Weights of a small mixture-of-experts language model, trained from scratch on English Wikipedia: vocabulary 32768.
Below are experts of layer 4 (counted from 0) of a mixture-of-experts language model. Rows are named router (the router's row for the expert), gate (a neuron's input weights, with its number), up (a neuron's input weights, with its number) and show model dimensions 128-255. Each number is 128 + 24 x the weight over its row's rms, rounded and kept within 0 to 255. Numbers have three digits each.
Before each expert's rows: "mostly gets" lists some tokens that are sent to it at least half of the time. This comes from a sample of Wikipedia text that the model never trained on.

# expert 61
mostly gets: "o ", "York ", "ia ", "ley ", "ina ", "u "
router:125118108148130063083130126089115142176082132139149172114141081125152139136129113088105135123102117164094152128133108119134141160119120114125096149108117095070133129159148182079163149133109141164116140139107106124167146120109105105135147152071110162122175090118159130105105140132120150125090161113126146093115120129127153109131137156152129142156140140130122147121188080157132147105118
gate0:171169156094115111132117125098161147111135149080092134136153112150154108168128115113112138131117120078130109124164102127111138119119117111118151125181093116182070130161107122123097103121127131117120125129131120099108110105134111129144113110075177098119105111111134159117159155110058079107109160105120137120138088145128156107130107145179117092156153140156135104103120106128144103138123
up0:097078135122101145136152142145145101128156070134125136179126128103085156124090136164145123116146139161107141124113122131167084139117137158143117132105173153095135127110149130153137135124140118090148113104140170158103131163145138146122100105194062134142135187147102146106118103152156150182133089180135129125087140166116122133118132119119118152092101119080129135124150125131088138054158
gate1:145124153149141103104093139122146125163144152131152140139140162120094136158118117175139090151134161123138122129114128136102145092197089141126145125133126122127144159150096141161120135131107150128119094120149152167116131100138052089137110115165147126119085137121144120143110093160151143129191155162111103116116099129135139091154111140152119156133117146123160143113131113130152150117146
up1:133169104143076156144133123152096117106070103114125118130133095114145110093124122118095159123133098122148120111130130181140138089092177098169085156117156136148160111119120138086123157113116141119143140115102137122162099146104181125136166148133135157096133119149107110115126139136152133137094075126124135152166166095141109157128195093120114131114135107128113100150128143106167077121116
gate2:140137082085128124128135142139125139139078152112118086162123130108096137129133132104141147094098114170129129124125131108147121104156127139165146137140122165178156185120156095122080127097084120115148136087136150154090098124122131118129121100088162113125163175087140097137156119120119141123146129077153151135118118149167107128105108101165139125108125096100158119175154112126091103156148
up2:115164107132110139116094110129140121116086116144110090174140135140133118201105112140083132110101102157161171108144123156168100120136141133128126127064086127120157147116127129131133137128113111156112130135107164125097120086156142097127147117106156130131112148126125112103098047083150164132105176138139152146121162119103163130184139137168147145143087124140135147103116155167109050138137

# expert 59
mostly gets: "people ", "ations ", "series ", "species ", "group ", "members "
router:100135115124145137132137081110125164136108136142117165116113120144154170130145114096132118078154137108141188145150106128104134117098106115118120129112118123094132137136118114170126112127134115143099141151108109103147152122136109125097108164105096143133118122147135119097090152111147071128143146112112161125112091136117159132152145129114121171144163115114106101137099107099079157110113
gate0:101105144100143117156138147146119113143171119111134150133112150119152164097147131134095094101140085117120130182150111096107160104101103102124119155131136129141170118133149105167109073119131136089137140152144099142121136103114109106124076148133125141130134101097106148102077146155144134115197122151153115095129077134133119132140184172169144161116131126134156107093118100171151130151161
up0:121083139146140118153113162154128138133185144113140159151097125120162131114149130147076143095135117126137153155100095093121150176160108127115114149132126150152132131144151145118134076134138127085113145142147092106110153126127101131128097119122148099127145106109121135102079133142124106115135129170109118101123122129151124110123143146163141143112172118139165120105166098160125158144163
gate1:143152126172121156103139110106142138161125110134104138136144124148122160116153109147126134136122148137120112139119103098114117144100133122129109133104145118122142117097138110160104128149129064132088134169140136141160142132135159127113154194140155110128115125114165123105126129049092149141123128113166136096103166116093113109127190138120126138125167075146111206133131101095116129118130
up1:113143150174155136106131103113122168134153130150113184143167135166112151080119137130099150125119168165120128101122145108100118154121103103132115119132097151073150095136135164115110113183144093128127134174158156126090104109126163141142147157099147142159134101116155112108131148153121133132080110137122153115102073108129112120095123153140119159114164132127094155100122082093115125122159
gate2:158155081131138163148116124151088144137131185103113162154123110133100145155194118125095149164141143109151098163179169112106117150100121105107142106117139152166125134110130119160128091120138121137136143125158123115100100156166161156168123121101131136151112136095147114126107099138086125113172159137122146108104097116153136135158132174124103189123130101144146179153089111120097150143131
up2:136118137111108091115124165121138123098129096161124159147145120101100142153128085099143108156112139101086180159156178141114122111120106171106131123164137076118075108144116128175129116089106119088132131119135154118134112134123145135114144129073117171184137094093121089140122092145175128091125148123100144094127108127086161144088108144100132084092122177131123132113099098113123163105121

# expert 18
mostly gets: "music ", "Air ", "Film ", "Art ", "Music ", "Football "
router:122126110106143102096151134091117144181121171112103166110129165149140118151125124102118155101102142094104141119153085133097130159092136105137125168113134079097146132137151135130154132116102122150138134114113166157197150135099097125124144148095097176138122084123132130109085156100154122121117139129120139143140150119138124115140149135098125175117167149134115143152111128092147131095119
gate0:137100124107103113137121155128134130149146163191111120103165177108119110143151103112146095147127131144107120171112099117092167109113143129159168118153119122104167121101119113086107142128098146111133154122086139136162137097110098119118130174129152163181127123115086128157130116106116110094114137121101100122139137130145141116113135149144134133091094156127161123131094116124134090155102
up0:097161193164132130141116094147163159115109063144092137134108096133110152144145154138134156100136154125159089158094142127129101126154121127130111132088119143162151163098096131130094095110155109103126127096151125115099145178155161122134089117124149088064137137141151154110157123113138135172139117077087119131124108115155129104179154120113113170148102108148129140121094138133129142112152
gate1:119152111101189111099118141107114147138126107128105118118119136087163114179070130158134152124093170143077097104127132128149126090158130204133119133120170104125120098148154119123145107134083165183138136137111126153168169093086113124124139107103124156167081142168120148149134113092124132105112168151130105121111104109129144158115104116129137133098120157124130144097130123172127111213152
up1:133107075140123170141120112142111144078144147098188082121124113090111107121154149122146160184130132098173127121103089159122177128152100124137084131103152155157160122156122092160121168141119098154146126187151149122142081133130166137106122143154137120124188153161147145114095068131086168080121143159146097141128086132152102134129120114161140140116165141150151174130126120155099087127137
gate2:124166116127141161090120107131145081124143105144133124131087182119098086121139153114151133161101111119084160145131126126096122131094143126155161106102136134115129141086117153105132125147117134152139172106103136177140124132102135180129098194140127131135094100090120132146081123145111144173144134127097140144139144105132082143128137179124111136127125147096118134106117142128103080136146
up2:142125148146162159096143100131130160109137139138082202146121137138093168136150129078106116121157155149172154139140141132130160148128143131087159162147124131166124110123130109112131133117176126101142103151165136087117125147147131155127155113107110132127147120153117127083121150109122173154101192081127123159117120140130170122156141133113121134154147097107125152093130119109151129140127